Experts of a small language model.
Size: width 384, vocabulary 50257, 155M parameters.
Experts: 128 experts in each of 12 layers, 32 SwiGLU neurons an expert, 8 picks a token, a softmax router, a shared expert of 64 neurons.
Below are experts of layer 6 (counted from 0) of a mixture-of-experts language model. Rows are named router (the router's row for the expert), gate (a neuron's input weights, with its number), up (a neuron's input weights, with its number), down (a neuron's output weights, with its number) and show model dimensions 192-287. Each number is 128 + 24 x the weight over its row's rms, rounded and kept within 0 to 255.
Before each expert's rows: a language model's description of what the expert responds to. This comes from a sample of Wikipedia text that the model never trained on.

# expert 3
Final pieces of surnames in sports draws and name lists, often beside country codes, such as Marsh, -assy, -ović, Singh.
router [149 135  94 137 110 116 127 140 130 108  88 150 153 127 135 133 131 137 119  99 111 132 119 133 106 129 133 150 113 143 125 175 119 139 134 157 152 124 131 164 100 141 178 143 137 110 121 145 115 105 117 151 121 150 156 126 152 127 147 142 150 116 127 172 131  95 113 152 135 118 121 127 114 120 140  87 130 115 129 186 130 132 165 145 110 145 110 153  90 145 124 132 115  94 115 102]
gate0 [ 99 143 125 123 141 160 153 100  94 110  83 110 112 154 140 110 174 118  88 125 170 104 155 143 143  99 109 139 125 138 164 122 103 118 116 104 114 107  99 124 148 119  98 123  93 113 125  93  99 158 138 127 178  82 109 152 124 150 145 130 136 125 123 159 113 125 142 174 105  83 113 111 152 146  93 168 147 127 171 154 125 121 117 124 122  58 135 119  82  99 177 123 131 113 110 114]
up0 [154 126 123 111 167 127 147  86 137 173  89 133 112 157 122 115 133 103 103 160 100 133  96 123 122 127 156  90 108 115 116 149 173 167 125 109 143 145 154 136 152 162 118 118 125 133 164  52 148 146 139  95 142  88 109 117 136 143  94 106 139 161  93 153 154 115 150 126 138  87 128  99 144 157  84 139 130 134 136 128 136 120 107 141 127 115 132 110 120  60 140 137 154 130 131 130]
down0 [133 115 134 144 101 141 145 117 115  84 135 112 127 145 152 149 135 119  87 121 138 132 124 143 116  84  94 130 124 138 131 149 109 125  74 132 172 155 110 162 110 113 140 114 130  96 111  87 104 136 120 123 102  98 107 102 144 110 126 150 150 154 153 144 152 132 100 153 141  94 166 118 125 154 161 130 126 178 184 117 132 136 122 119 129 100 135  96 141 133 109 144 150 128  91 113]
gate1 [140 107  67 113 127 117 146 137 111 137 134 192 167 119 126 144 158 138  93 177 176 104  73 131  99 131 161 131 133 126  93 172 113 142 148 149 143  92 141 134 133 112 137 205 129 117 115 102 117 157  88 144 127 114  97 143 123 123 123 121 128 157 105 159 126 115 104  90 100 117 106  60 109  99 137 126 133 170 137 101 144 126  85 131 141 151 174 106 131 152  93 122 154 103 119 157]
up1 [119 124 102 117 130 138 162 149  98 146 167 181 148 138 131 139 130 128 109 128 147 111  80 125  98 119 159 141 100 117 118 152 102 162 125 129 145 120 119 103 150 152 118 175 113 156 119 114  96 176 101 126 135 103 116 143  98 124 102 143 131 154 119 128 143 128 115  81 125 118 120 102 124  94 127 123 105 158 122  86 141 114  76 115 155 170 155 155 168 136 124  99 142  95 128 175]
down1 [116 122 128 132 185 127  93  93 114 151 159 166 122 145 115 117  95 110 158 133 157 148 110 128 131  91 111 129 169 108 165 140 107 126 121 143  87 142 133 162 191 184 162  73 129 136 120 128 151 126 118 145 121 145 136  95 126 112 151 131 105 120 111 174 119  88 106 132 123 159 168 141 117 140  99 119 142  87 128 123 123 125 130 160  49 139 132 105 100 142 119 113  57 105  90 116]
gate2 [139 134 158 154 110 176 121 113  90 124 118 117 129 101 139 132 135 149 159 161 142 140 138 135 141  74 141 131 151 121 146 108 130 104 114 165  97  77 108 140 143 134 107 122 125 153  95 110 118 155 161 142 141  96 147 129 115 118 172 158 152 100 136 173  87  99 155 133  71 109  90 129 154 123 116  93 106 154 151 100 117 144 125 151 101 134 141 146 131 102 128 111 115 129  96 111]
up2 [117 107 115 100 179 135  97 126 125 148 149 182 159 114  89 193 127 138  54 134 120 107 105 119  93 120 165 106 139 115 135 185 148 132 160 155 116 107 151 134 116 137 125 114 121 125 160 166 151 128 140  85 105 115 159 102  83 159  96  98 150 136 110 140 124 132 161  72  91 116 143  98 150 138 126 144 131 116 130 129 109 118  87 146 117 123 119 110 114  97 129 116 157 116 161 157]
down2 [105 149 125 103 118 125 127 149 154 120 170 145 106 112 143 106 121 142  90 113 119  79 182 131 102 131  83  68  68 153 120 115 123 179 163 146 137 120 111 119  65 107 105 121 119 133 165 138 142 147 113 121 145 174 121 124 121 112 109 102 116 179 142 123 146 104 116  95 105  95 141 129 109 145 143 139 128 119 154  96 116 153  56 115 182 115 156  93 113 142 166 125 102  87 117 122]

# expert 39
Digits inside large numbers and the pipes separating cells in data tables of votes, population or prize money, like 274,400.
router [121 127 123 130 112 139  87 185  85 128 141 136  58 137 139 124  96  97 160  57 117 128 140 138  96  98 109 148 122 139 146 101 135 186 120 112 152 118 115 152  85 124  83 108 105 134 122 136 116 121 126 120 134 115 150 140 121 141 133 142 154 125 144  84 123 122 123 149 100 118 117 137 157  79 189 111 131  74 139 171 120 144 159 140  99 138 110 122  92 139 129 163  96 106 109 135]
gate0 [117 146 143 126 133 202 140 111 112 134  86  95  97 133 160 128 150 120 115 142 146 112 134 157 130 112  69 153 153 133 144 110 117 121  76 120 141 124  78 158 129 120 116 135 122 109 119 104  96 169 142 143 165 110 119 170 116 155 141 132 121 127 138 165  98 120 147 124  91 104 123 119 159 135  99 148 112 127 154 168 132 122  84 134 147  87 104 139  92 130 170 115 106 125 125 116]
up0 [157 134 134 111 158 161 119  71 161 180 112 116  80 136 133 124 110  93 145 160  75 113  87 132  97 158  95  96 122 105  90 125 139 173  97 126 156 143 140 166 124 177 129 132 148 114 159  59 147 131 124 109 150 146 115 146 128 143  95 105 125 170 116 177 141 118 151 104 111 118 140 119 139 158 100 121  94 144 128 160 147 112  82 167 130 130 117 130 124 106 134 134 120 140 140 121]
down0 [114 127 139 150 131 153 137  86 134 112  81 134 139 136 153 166 130  82 131 102 136 132 154 170  95 118  90 156 148 120 114 168 106 125  80 148 161 139 111 156 131 129  89 158 152  97 119 111 148 110  90 103 131  64 128 132 144 107 135 125 140 145 137 119 140 137  99 124 157 115 169 148 155 121 139 143 109 160 121 174 102  99 138 109 118 111 143 124 142 119 109 154 106 119  94 124]
gate1 [164 126  85 100 123 142 119 119 158 132 121 155 166 138 125  86 144 128 111 171 210 131  86 121 113 148 188 122 133 128 109 179  93 117 140 146 123  93 137 154 124 118 146 170 112 126 118  98 104 126  90 120 129 141 112 135 100 136 136 111 138 166 113 152 165  88 125  95 111 119 103 114 144 122  95 152 136 132 176 131 169 122  71 146 129 143 118 147 124 129  81 137 158 114 115 159]
up1 [104 134 115 107 137 155 154 139 147 133 131 158 158 169 124  87 131 139 119  94 166 108 108 111  91 147 180 141 135 122 114 193 102 132 113 166 158 107 121 116 110 127 143 154 136 155 116 130 107 148  81 122 156 106 127 112 109 148 115 138 145 155 104 129 174 113 116 132 140 129 114 135 140  91 155 126 145 116 140 123 141 119 103 102 121 129 143 173 136 113 131 111 140 143 126 157]
down1 [108 120 147 126 161 108 155  69 112 118 159 136 159 165 148 128 127 144 153 120 122 164 170 161 139 102 109 139 137 139 127 159 115 116 146 163 100 165 127 100 123 132 142  80 141 148 138 121 160  91 120 134 115 132  79 133 113 108  84  92 111 126 120 147 111  78 113 119 129 137 147 134 107 148 125 150 120 111 157 126  91 142 130 148  80 131 120  83  99 145 116 123  95 127 119  90]
gate2 [146 135 148 145 109 156 125  95 101 127 128  95 102 119 134  94 140 151 167 135 171 138 129 131 137 105 147 128  98 146 156 117 120  73 107 177 118  87  96 131 132 122  98 117 147 152  95 135 140 182 154 145 181 123 151 118 119 129 190 146 139 113 116 131 130  70 138 141  93 113 108 132 172 132 110  75 138 118 178 106 121 142 149 116 100 111 157 141 125  87 140 139 103 141  98 151]
up2 [ 71 125 120 132 132 128 130 133 155 147 133 169 167 133 141 190 130 108  62 131  81 119 138 154 115 120 110 160 153 142 116 161 140 128 145 121 149 143 166 129 103 116 129 116 128 101 130 146 117 110 120 100 101 108 125 115 104 164 111 113 158 114 136 153 137 156 135 104 122 104 131 150 120 108 147 143 120 131  99 112 107 152 100 144 163 157 105 147 106 142 126 121 166 144 142 128]
down2 [ 96 160 122 116 171 131 133 155 160 155 174 132  96 145 135  97 114 141  78  72  94  62 184 131  48 136  81 109 125 167 103 117 162 160 183 159 122 140 130 138 110 144  81 136 133 151 162 133 140 150  96 108 133 123 117 110 156 130 101 104 126 191 140  77 127 105 118 105 133 112 130 102 105  93 120 157 121 154 126 138 131 156  90 142 173  98 176  97 112 141 164 114  96  79 101 119]

# expert 56
First names and surname pieces of people, plus "by" or "in" before a name, such as described and named by, Kyle.
router [117 123 109 144 121 158 161 160 108 123 125 107 105 107 134 133 140 139 144  85 131 104 159 134 137 114 125 147 117 136 145 180 138 112 113  88 136 144 129 134 109  72 104 127 116 130 120 151 116 179 126 130 144 114 112 148 137 125 138 143 142 120 155 150 148 127 137  96 131 121 126 103 112 157 100 145 138 148 141 128 118 136 133 143 167 122 104 145 102 144 130  91  95 150 110  95]
gate0 [ 65 166 129 128 125 191 169 109  97 105 120 124 118 138 160 148 163 113 112 115 152  78 141 142 125 114  67 148 137 133 143  92 107 120  97 119 117  98  91 148 121  88  92 138  87 103 122 105  89 165 149 132 138  83 115 150 137 129 146 145 138 119 141 138  92 115 138 149  97 107 121  96 174 149 108 137 138 127 165 132 139 125  95 120 156  65 118 119  83 153 141 119 120 116 117  88]
up0 [122 145 123 103 155 159 155  95 154 167 127 141 128 136 125 139 124  93 124 150  87  98  87 108 105 156 120  91 123 103  87 132 154 163 100 113 144 129 158 168 128 121 109 111 103 121 169  72 143 142 133  84 108  86 106 110 135 116  93 112 127 168 102 138 150 119 150  98 131 117 148  88 160 151  99  90 118 121 141 108 151 107  88 133 153 130 130 108 110 116 106 135 141 131 143 103]
down0 [143 119 132 155 107 151 166 114 116 122  86 105 135 119 154 152 144 113 107 113 128 117 131 138  90 109  89 172 121 104 134 136 121 108  80 146 151 138 122 183  99  72 146 105 112 112 109 113 106 148 104 105 138  68 113 129 146 138 128 145 202 149 162 128 147 107 123 123 139 130 189 145 145 172 156 117 105 155 163 131 129 118 123 125 158  72 124 124 143 131 110 146 128 132  81 125]
gate1 [141 118 114 104 127 118 107 145 167 145  90 160 163 174 129 113 162 132 131 152 227 121  77 129 102 139 147 119 118 121  89 156 139 131 156 172 129  74 123 170 118 109 152 124 127 146 122 106 114 123 101 110 121 138 104 137 135 105 130 114 120 165 109 127 154  92 135  81 134 118 107  97 101 125 124 142 130 128 148  91 157 124  98 114 139 119 149 129 131 145 105 137 172 106 106 128]
up1 [100 149 120 115 126 151 180 140 133 140 143 182 148 137 130 122 123 137 119  92 151 116 114 122  95 140 154 150  82 139 137 147 154 145 127 122 143 110 125 142 144 156 129 157 120 153 108 116  84 187  90 138 122 162 111  84 122 136 103 141 141 155 124 109 147 128 120 124 120 129 116 120 130 102 139 120 116 124 161 118 132 125 105  99 154 141 155 149 157 132 121  93 137  94 128 195]
down1 [ 85 132 154 151 145 102 135  82 121 122 166 182 149 161 112 113 138  73 127 125 117 118 120 119 124 114 114 154 140  83 115 127  78 124 129 158 116 159 130 144 125 127 157 108 155 109 146 124 140 108  79 154 132 144  86 111 139  93 138 105 126 157 106 145 129 107 126 112  97 163 179 122 114 124  96 136 107 104 127 113 144  98 148 153  96 147 128 115 109 141 139 119 149  67 110 110]
gate2 [133 136 176 127 118 151 142 100  87 134 101 117 123  97 140  78 123 159 182 126 159 130 131 124 132 127 124 137 131 122 133 123 122  74 134 176 150  91 119 153 192 139 111 101 117 161 110 109 147 147 141 121 153 120 119 147 136 123 150 150 128 104 127 162 107  79 127 141  98  99 105 138 141 120 124  99 105 161 155  92 157 131 155 122 117 112 152 144 117 102 123 123 126 122 117 133]
up2 [117  87  72 139 126 140  97 146 193 125 131 163 149 140 143 167 150 107  61 126 118 140 156 142 113 102 137 127 146 148 135 154 156 134 160 111 150 118 128 126  68 112 131 128 146 100 121 155 123 138 131 104 112 108 146 109  91 164 127 121 174 124 125 117 133 161 148 121 115 119 143 118 140 125 133 122 113 107 103 146 101 147 116 139 124 143 111 148 117 141 142 122 151 160 128 128]
down2 [132 150 117 110 115  91 129 156 173 129 155 151 150 135 143 123  84 134  52 111 120 102 172 166  91 106  93  95 130 125  91  99 131 183 143 147 123 157 120 144 128 120  94 130 130 167 143 119 165 142 108 139 130 132 121 106 137 126 111 126 158 145 134 109 119 136 140 111 123  74 119  83 122 143 115 162 103 106  91 100 114 117  19 127 140 150 137 133 134 158 159 107 100  78 134 111]

# expert 27
Given names and surname pieces within full personal names, and the comma after a name or place, as in Henry, Stout, Watterson.
router [126 101 110 147 100  83 158 109  82 142 101 105 145 126 142  87 129 142 121 114 171 146 151 146 177 104 111 138 123 133 173 141 125 170 120 106 167 157 109 101 164 113 145 114 113 110 124 120 126 125  89 134 122  97 162 147  96 108 127 154 129 112 139 139 139 118 142 180 129 115 139  82  93 126  75 185  81 126 111 125 131 134 118 128 151 100 129 141 123 135 126  87 109 138 114 126]
gate0 [ 72 155 143 124 129 176 160 124  89 151 124 119  94 162 132 177 152 100 103 113 145 133 131 140 133 134  88 148 143 130 134 106  87 107 126 119 141  95  79 151 115 129  86 146 122 117 125 100 100 197 152 121 145  94  95 149 140 139 132 135 135 126 143 180 106 116 151 140 123 111 121  80 164 137 145 134 148 144 175 120 111 116 108 120 154  93 128 140 118 123 157 119 120 115 123  78]
up0 [114 136 139 102 157 140 168 107 114 210 133 135 110 146 117 179 124  98 117 142  98 148  74 110 112 154 153  92 138 102  86 132 127 150 126  99 172 144 139 165 125 171 102 145 139 123 169  82 144 169 152  94 106  89  91 118 149 129  89 110 132 168 108 178 141 105 160  95 148 126 136  78 152 157 131 100 136 141 148  92 124 100 101 130 151 150 130 134 151 104 117 114 146 133 143 112]
down0 [ 95 139 144 146  90 144 175 134 120 102 112 100 146 131 152 129 149 119 124 123 137 104 150 138 121  75 110 151 108 138 126 128 125 111  97 155 128 139  84 167  99 104 135 109 116 109  84 145 123 136  84 108 105  80 112 108 160 136 140 187 159 144 116 122 148 111  85 131 137 133 150 145 102 126 155 139 110 180 170 116 118 134 126 127 113 113 107 118 140 137 131 125 144 122  99 128]
gate1 [158 112 109 100 135 125 123 131 159 127 121 138 137 146 123  68 141 154 104 138 182 108  86 123 120 139 149 115 110 124  88 184 104 127 159 156 121  91 137 166 144 132 148 135 126  99 125  89 126  96  77 126  98 119 103 107 116 123 140 113 108 168  94 138 144 103 109  97 109 119 108  90 138 114  82 122 120 159 124 116 125 120  85 132 128  85 139 145  98 116  85 145 144  94 113 124]
up1 [ 94 131 102 107 118 126 159 136 113 125 118 183 149 136 158 127 153 137 108  94 155  76 119 131  81 152 156 139  73 140 149 138 106 167 142 133 162 105 125 113 135 159 127 182 103 161 112 156 101 134  76 126 141 163 130 119  96 137 111 133 136 160 138 140 142 118 110 131 137 122 135 134 109  89 159 155 110 113 138  87 134 108 106 122 165 162 131 140 161 119 144 112 130  95 133 165]
down1 [ 89 109 134 163 147 107  88  93 125 153 158 207 173 144 115 148 131 111 149 102 139 122 142 116 117 102  90 131 166  98 123 168 131 116 122 152 116 137 116 121 185 188 142  81 100 118 130 125 102  81  74 133 118 121  93 103 146  93 135 131 131 115 127 114 114 132 123 147 106 150 162 167 121 114 135 136 117  80 137 123 143 122 155 180  74 137 129  88 107 130 129 105 108  95 113 114]
gate2 [103 125 131 141 122 156 142  83 103  89  97 122 114 138 140  83 148 162 170 146 179 137 141 119 138 118 103 131 132 123 123  92 117  71 112 157 123 102  95 148 176 138 114 127 136 143 120 113 141 157 110 118 128 104 127 138 119 126 158 139 134 111 115 169  81 105 125 145  96 117 118 163 140 143 113 123 126 128 191 119 147 148 154 110 134 126 137 141 139 113 141 120 111 138 118 107]
up2 [127 126 136 120 131 133  94 159 173 157 160 153 142 140 124 186 133  92  46 107  78 129 129 143 107 110 148 128 121 148 146 208 158 135 125 118 143 111 174 137  68  97 149 111 138 119 127 146 129 132 136 107 123 121 157 106 134 147 102 114 155 128 128 103 177 133 172 119 115 115 136 111 126 118 121 132 128 121  90 114  93 121 116 144 127 116 118 123 110 123 104 134 149 130 140 161]
down2 [ 92 129 109 113 112 110 121 158 162 146 176 145 134 124 116 139 131 127  82  95 101  98 177 106 106 134  84  55  88 149 108 111 146 147 149 142 110 128  96 118  79 144  94  97 110 131 137 144 151 136 107 137 139 143 113  98 128 134 121 142 148 161 104 115 113 110 117 116 160 112 137 109  97 150 131 118  70 129 149  67 152 117  34 150 129 129 133 140 128 140 154 102  76  58 118 126]

# expert 61
When, where, until after a date or clause like until March 2012, when, plus last digits of years in ranges.
router [144 134 131 145 120  98 124 217 118 144 176 138  88 159 147 130 122 152 119 131 121 109 109 143 147 138 106 147 104 142 158  79 144 152 122 112 142  89 114 136 132 170 114 104  90 143 115 137 115 151 100 139 121 143 137 105 124 122 147 144 146 101 143 110 137  86 125 185 122 117 109 109 164 122 123 111 142 144 149 140 127 149 145 140 102 130  92 133 122 143 152 193 170  69 108 126]
gate0 [ 43 149 145 131 122 158 160 108  92 119 127 111 134 143 137 101 146 115 136 134 153 137 148 149 119 100 104 142 166 127 155  74 129 120  77 122 142 106 108 148 118 132  87 139 123 112 130 122 103 161 140 124 145 105  84 158 151 120 149 145 136 114 125 151 119 125 139 148 162  99 125 144 167 106 121 149 158 117 146 135 109 121 113 103 145  87 118 129 100 131 161 139 116 148 127  91]
up0 [102 123 139 119 149 125 155 104 133 179 127 124 124 145 136  96 101  76 155 152 106 155  92 128 106 122 156 102 164  95 116 109 176 163  98 117 170 158 156 156 135 167  98 153 146 148 162 106 150 141 153 104 111 108  96 115 168 117 102 121 144 148  90 147 153 128 149 101 185 108 131 137 143 125 100 122 143 134 119 120 142 118 115 143 139 127 114 116 140 109 133 159 143 150 143 110]
down0 [125 135 135 144  77 145 151 115 136 108 122 144 136 124 146 131 162  98 137 123 131 118 145 174 120 148  95 168 157 141 106 138 128 117 102 109 103 170 106 166 144 117 128 122 140  83  86 109 119 148 143 118 143  87 107 126 141 120 135 120 149 127 142 123 168 124 129 112 124 121 156 140 137 149 158 113  99 159 137 130 114 130 137  96 152 129 137 146 149 120 125 148 125 126  86 131]
gate1 [121 134 118 120 126 140 133 124 162 174 113 156 131 145 133 131 127 127 116 163 153 110 114 125  93 139 129 138 136 125  95 149  63 102 139 157 139  82 138 173 107 117 143 145 164  81 120 130 121 118 110 105  89 131 115 123 102 168 118 110 128 160 118 161 130 130 117 107 117 120 103 130 116 147 126 157 118 163 183 118 155 125  91 149 169 128 133 173 104 149 108 119 151 102 123 152]
up1 [ 76 168 123 108 134 112 147 145 134 183 142 152 138 141 137 125 130 156 162 136 105  71 113 115  96 113 131 130 113 116 105 134  69 146 143 144 177  94 131 129 154 146 125 131 116 146 124 105 111 135 101 127 132 136 129 141  94 137 105 116 122 168 137 105 143 119 112  96 142 137 142 153 114 104 157 133 103 181 133 122 124 116  93 125 159 119 145 174 161 123 122  97 150  92 137 153]
down1 [120 119 135 125 161 121 135  89 100 120 165 181 175 170 160 131 117 101 143 131 119 142 138 135 103  76 100 122 124  99 123 145 127 148 131 136 108 138 145 134 127 152 149  71 137 124 147  91 135  94 112 158 145 134 128  67 123 128 138 102 107 172 136 163 147  89 147 116 101 142 153 125 105 160 121 127 122 102 170 126 128 129 149 175 104 110 127 141 119 100 104  88  65  97  98  87]
gate2 [143 130 150 139 113 210 132 129 114 119 118 131 118 106 125 133 138 128 122 114 162 159 154 122 133 114 130 122 116 124 144 119 119  58 100 169 104  98 107 146 147 123 126 103 150 116 109 144 145 151 111 143 189 105 142 123 122 136 153 147 142 113 106 164 123  85 118 164 107 129 121 143 139 133 113  69 131 147 161  65 137 129 147 112  97 140 118 159 112 105 109 120 104 119 108 140]
up2 [106 124 136 128 137 128 109 110 142 153 119 178 154 143 149 154 142 136  97 128  99 119 136 153  90  89 133 154 133 162 130 191 130 151 153 116 162 135 141 128  79 122 132 132 115 144 125 136 120 136 132 118  90 114 155 127 114 148 108 111 167 118 138 120 134 158 148  97 110  98 125 111 138 114 141 184 119 100 115 160  70 146 111 139 163 128 122 151 141 128 157 132 182 159 137 136]
down2 [114 154 103 112 148 112 133 151 166 121 161 146 103 118 161 109 103 140 127 111 108  58 178 164  91 131  67 101  93 153 114  92 117 181 176 164 171 113 133  96  95 150 120 114 111 146 134 128 148 154 127 158 141 167 134 126 148 136 103 106 109 178 143 120 132 121 138 100 137  79 114 125 100 142 128 100  96 135 149 122 131 142  65 148 156 115 143 132 123 117 154 101 124  98 147 109]

# expert 49
At in "located at" and sentence-initial At, plus leading dashes or cells starting stage, date and results lists.
router [139 125 123 129 125 122 148  83 132 144 123 148 173 115 148 162  98 123 131 119 134  95 119 143  82 121 115 137 148 139 102 116 148  96 153 100 134 134 127 124 111 104 151 146 115 128 119 108 121  82 111 129 133 135 181 146 116 164 127 126 141 118 132 139 165 167 120 199 134 128  96 155 214 140 151 138 112 136  79 184  85 135 162 109  64 153 120 130 112 137 131  96  97 128 114 110]
gate0 [ 84 138 129 124 125 198 155 132  51 124  90 119 117  90 134 137 149 113  95 108 156 138 140 137 105  94  96 140 126 128 134 105 113 107 126 113 131 120  95 149 131 109  88 133 123  84 130 107 113 147 142 144 152  98 125 162 107 156 142 145 139 119 129 206  84 145 123 130 106  97 101 138 153 136 107 119 158 126 161 141  94 116 109 104 161  73 123 153 105 131 151 120 120 114 117 115]
up0 [136 109 136 116 153 146 140  98 120 181  99 137 118  91 128 131 113  87 117 136  86 167  99 121  96 123 149  92 119 115  76 124 163 155 125  95 158 162 152 146 121 147  99 129 142  93 165  68 156 129 134 106 136 110 126 124 119 136 111 120 150 161 102 191 130 145 126  90 140  99 115 129 142 147 111  88 129 136 142 118  98 112  96 120 148 119 132 143 138 101 126 133 146 143 129 155]
down0 [ 97 119 138 129 100 141 157  73 117 110 103  95 127 139 153 101 137  90 138 127 125 101 139 165  97 132 132 145 135 134 121 118 102 128  54 126 155 148 121 154 108  87 130 119 142  87  91 103 122 118 136 140 133  98 124  88 136 159 141 145 169 142 125 127 180 131 122 152 123 115 178 143 139 142 139 124 120 167 150 130 127 131 118 114 149 125 118 119 128 127 121 134 134 117  93 114]
gate1 [183 100 115 108 127 141  99 168 147 134 118 162 157 137 135 108 129 133 115 198 161 145  82 140 118 154 160 124 134 137 102 161 129 106 147 153 116 102 133 152 127 148 171 154 151 135 114 106 116 135 112 113 100 161 106 107 105 153 147  97 125 153 107 148 151  96 129 121 113 123 115 110 125 119 113 150 145 159 170 135 165 124 103 141 140 147 140 130 102 128  80 109 157 122 113 126]
up1 [ 53 147 140 132 115 151 174 144 152 143 129 179 129 134 140 134 120 158 123 100 161 110 128 127 122 127 108 154  94 134 112 136  84 150 136 146 163 122 118 140 148 113 112 133  93 128 107 129 102 153  94 130 136 115 144 123 120 145 116 149 144 137 133 130 156 123  90  99 129 103 110 140  91 108 158 137  98 117 147 106 133 127  79 105 134 133 105 182 169 143 144 130 104 116 121 166]
down1 [102 115 118 144 166 114 113  81 119 130 175 169 116 167 161 125 116  59 155 108 129 144 117 133 115  78 118 124 139 126 138 153 117 126 153 149 102 163 133 103 158 178 153  94 118 130 149  85 139  94 110 154 109 156 134 147 144 113  88 103 148 148 116 123 102 122 133 147 125 127 155 134 131 131 130 136 112  96 178  92 142 131 150 170 104 106 125 113 101 103 143 133 111  96  85 117]
gate2 [123 127 152 137 117 177 138 133 104 129 136 138 103 124 133  94 128 155 190 118 143 135 175 124 138 100 129 128 136 124 124 118 141  74 106 151  98 100 141 140 118 137  89  87 131 148 108 114 142 147 123 116 167  98 148 152 145 119 174 153 144 112 114 136 117  86 150 140  82 102 119 126 157 143 106  85 123 131 150 118 143 134 148 127  79 103 130 137 118 109 117 132 109 120 107 131]
up2 [130 141 117 131 124 131 109 128 166 158 125 162 158 132 131 167 143  90  35 145 122 131  83 142 122 128 131 140 135 152 157 169 122 127 137 141 162  99 127 146 116 106 149 157 134 118 129 159 127 145 143 118  89 116 125  96 113 154 104 118 152 121 130 121 121 138 145 114 135 112 114 133 111 108 129 149 141 115 130 105  90 150 108 122 176 142 131 145 118 140 154 124 175 166 139 130]
down2 [ 95 195 120  98 137  99 122 152 156 147 161 148 125 148 170 123 130 121  66 101 107  69 171 181 113 115  95 107  88 145  80 108  92 153 138 149 139 158 133  96 116 142 123 143 133 117 161 132 160 119  82 132 144 135 161  65 117 125  97  85 137 169 172 104 182 124 126 118 139 104 155 119 111 148 131 113 100 146 111 117 105 123  55 175 191 116 148 107 116 163 175 124  98  95 125 101]

# expert 17
The words for, from, in and was after a name or phrase, and paragraph breaks, table pipes and line ends before section headings.
router [116 134 140 147 128 166 107 142 116  94  83  81 112 135 133  89 129 140 148 107 125  89 117 143 129 116 130 141 125 144 165 147 120 104 125 119 129 110 119 129  80 213 106 139  94 128 119 140 117 123 122 119 137 107 153 139  72 127 142 142 137 111 141  81 136 108 128 152  86 111 119 155  79 162  90 132 107 145 101 123 135 142 149 163 127  96 115 124 100 119 131  73 147 121 118 141]
gate0 [ 93 139 162 136 121 173 129 139  58 141 102 110  87 130 138 129 135 124 110 125 171 117 139 143 133 148  93 148 155 132 141 100 122  95 101 136 116 116  90 146 104 102 132 122 130 101 125 111 108 157 141 122 161 100 126 168 121 157 136 153 127 115 135 132 104 135 141 161 112 112 126 140 168 114  84 141 144 130 145 137 118 114 100 113 162  68 131 136  86 127 162 130 121 102 122  77]
up0 [151 108 161 126 137 154 114 115 126 194 123 121  99 131 125 111  89  99 125 152 112 145  81 120 127 160 149  93 131 111 112 148 169 143  95 124 141 163 141 150 120 152 151 120 167 147 168  90 158 134 133  89 125 107 126  94 120 130 108 126 137 157 100 125 148 135 151 104 142 125 133 131 138 126  73 106 129 144 138 113 127 113 101 136 133 153 148 124 106 107 133 145 141 149 133  78]
down0 [152 110 134 165 113 156 121 106 118 127  95 138 151 154 158 134 137  90 120 106 145 132 145 139 102 118  83 161 120 126  93 137 137 129  65 148 132 170 113 181 116  99 122 128 125 118  83  95 129 149 100 112 150  56 108 135 137 149 117 164 118 140 161 127 156 131  78 130 140 119 194 123 121 147 134 125 104 136 149 154 145 147 123 108 165 121 118 138 152 131  95 135 145 137  98 126]
gate1 [148 105  88 104 123 129  94 120 141 113 142 157 181 154 128 105 164 136 130 178 162  81  91 122 114 117 147 117 130 119 107 181 110 140 141 145 121  97 160 172 146 112 179 176 111 112 131  78 109 121  81 122 102 118 128 134 115 132 131 107 109 161 111 141 137 130 112 119  85 124 110 112 118 140 121 153 144 183 171 132 155 112 105 111 134 105 120 136 132 152  72 117 151 121 117 138]
up1 [ 72 157 143 109 139 139 155 136 129 156 141 154 135 161 141 151 133 146 113 127 167 116 116 133  61 131 128 135  84 130 110 146 109 161 116 157 143 142 118 139 141 134 110 119 101 174 120 149 108 205  97 127 157 142 104 109  93 127  96 148 135 153 125  98 157 134 113  80 135 118 128 136 114 101 162 121 113 129 183 125 171 125  70 103 167 163 144 146 159 141 121 116 136 117 140 158]
down1 [110 145 139 152 176 108  88  81 104 134 157 156 133 141 149  89 139 118 123 157 134 156 117 137 173 102 112 129 188 109 176 138 113 134 116 143  88 155 137  89 120 183 175  78 130  93 150 113 128  96 125 145 129 148 147 113 127 133 100  79 119 116 111 161 109  95 113 127  96 173 177 134 140 134 144 119 143 113 157 123 161 148 120 161  88 114 139  81 107 129 144  89 130  90  93  87]
gate2 [135 140 135 144 116 172 152 131  60 136 115  76  74  96 133 119 100 143 179 162  96 113 106 120 144 130 118 129 127 118 108 123 124  97 130 192 102  85 118 169 150 108 119  99 155 139 109 108 135 156 149 138 138 105 130 136 131  99 174 163 125 112 124 158  71  77 120 136  83 103  99 136 136 132  82 100 129 154 162  96 159 132 134 120 112 116 146 130 117 128 119 141 101 122 109 113]
up2 [105 145 122 122 142 137  85 120 199 134 165 203 161 158 127 138 161 106  64  91 165 157 161 139  96 104 137 135 127 155 166 158 164 124 133  93 156 128 143 117 104 126 119 122 108  99 134 173 151 133 132 106 120 122 156 121 111 175 108 102 167 120 114 103 165 148 151 121 119 129 139 121 129 110 155 145 148  82 120 134  96 143 136 136 143 126 110 133 127 116 146 123 177 156 141 160]
down2 [ 98 124 113 141 112 127 123 139 177 141 138 156 135 155 154 111 117 118  96 116 109  87 147 130  85 145  68 111 118 127 114 124 113 165 135 163 112 140 114 136 112 122  92 170  84 126 108 137 137 141 102 136 154 123 123 145 124 126 103  81 132 160 141 110 112 136  99 126 139 144 156  91 104 163 112  96 124 120 151 107 165 157  73 117 147 133 141 137 130 151 133 114  87  65 120 130]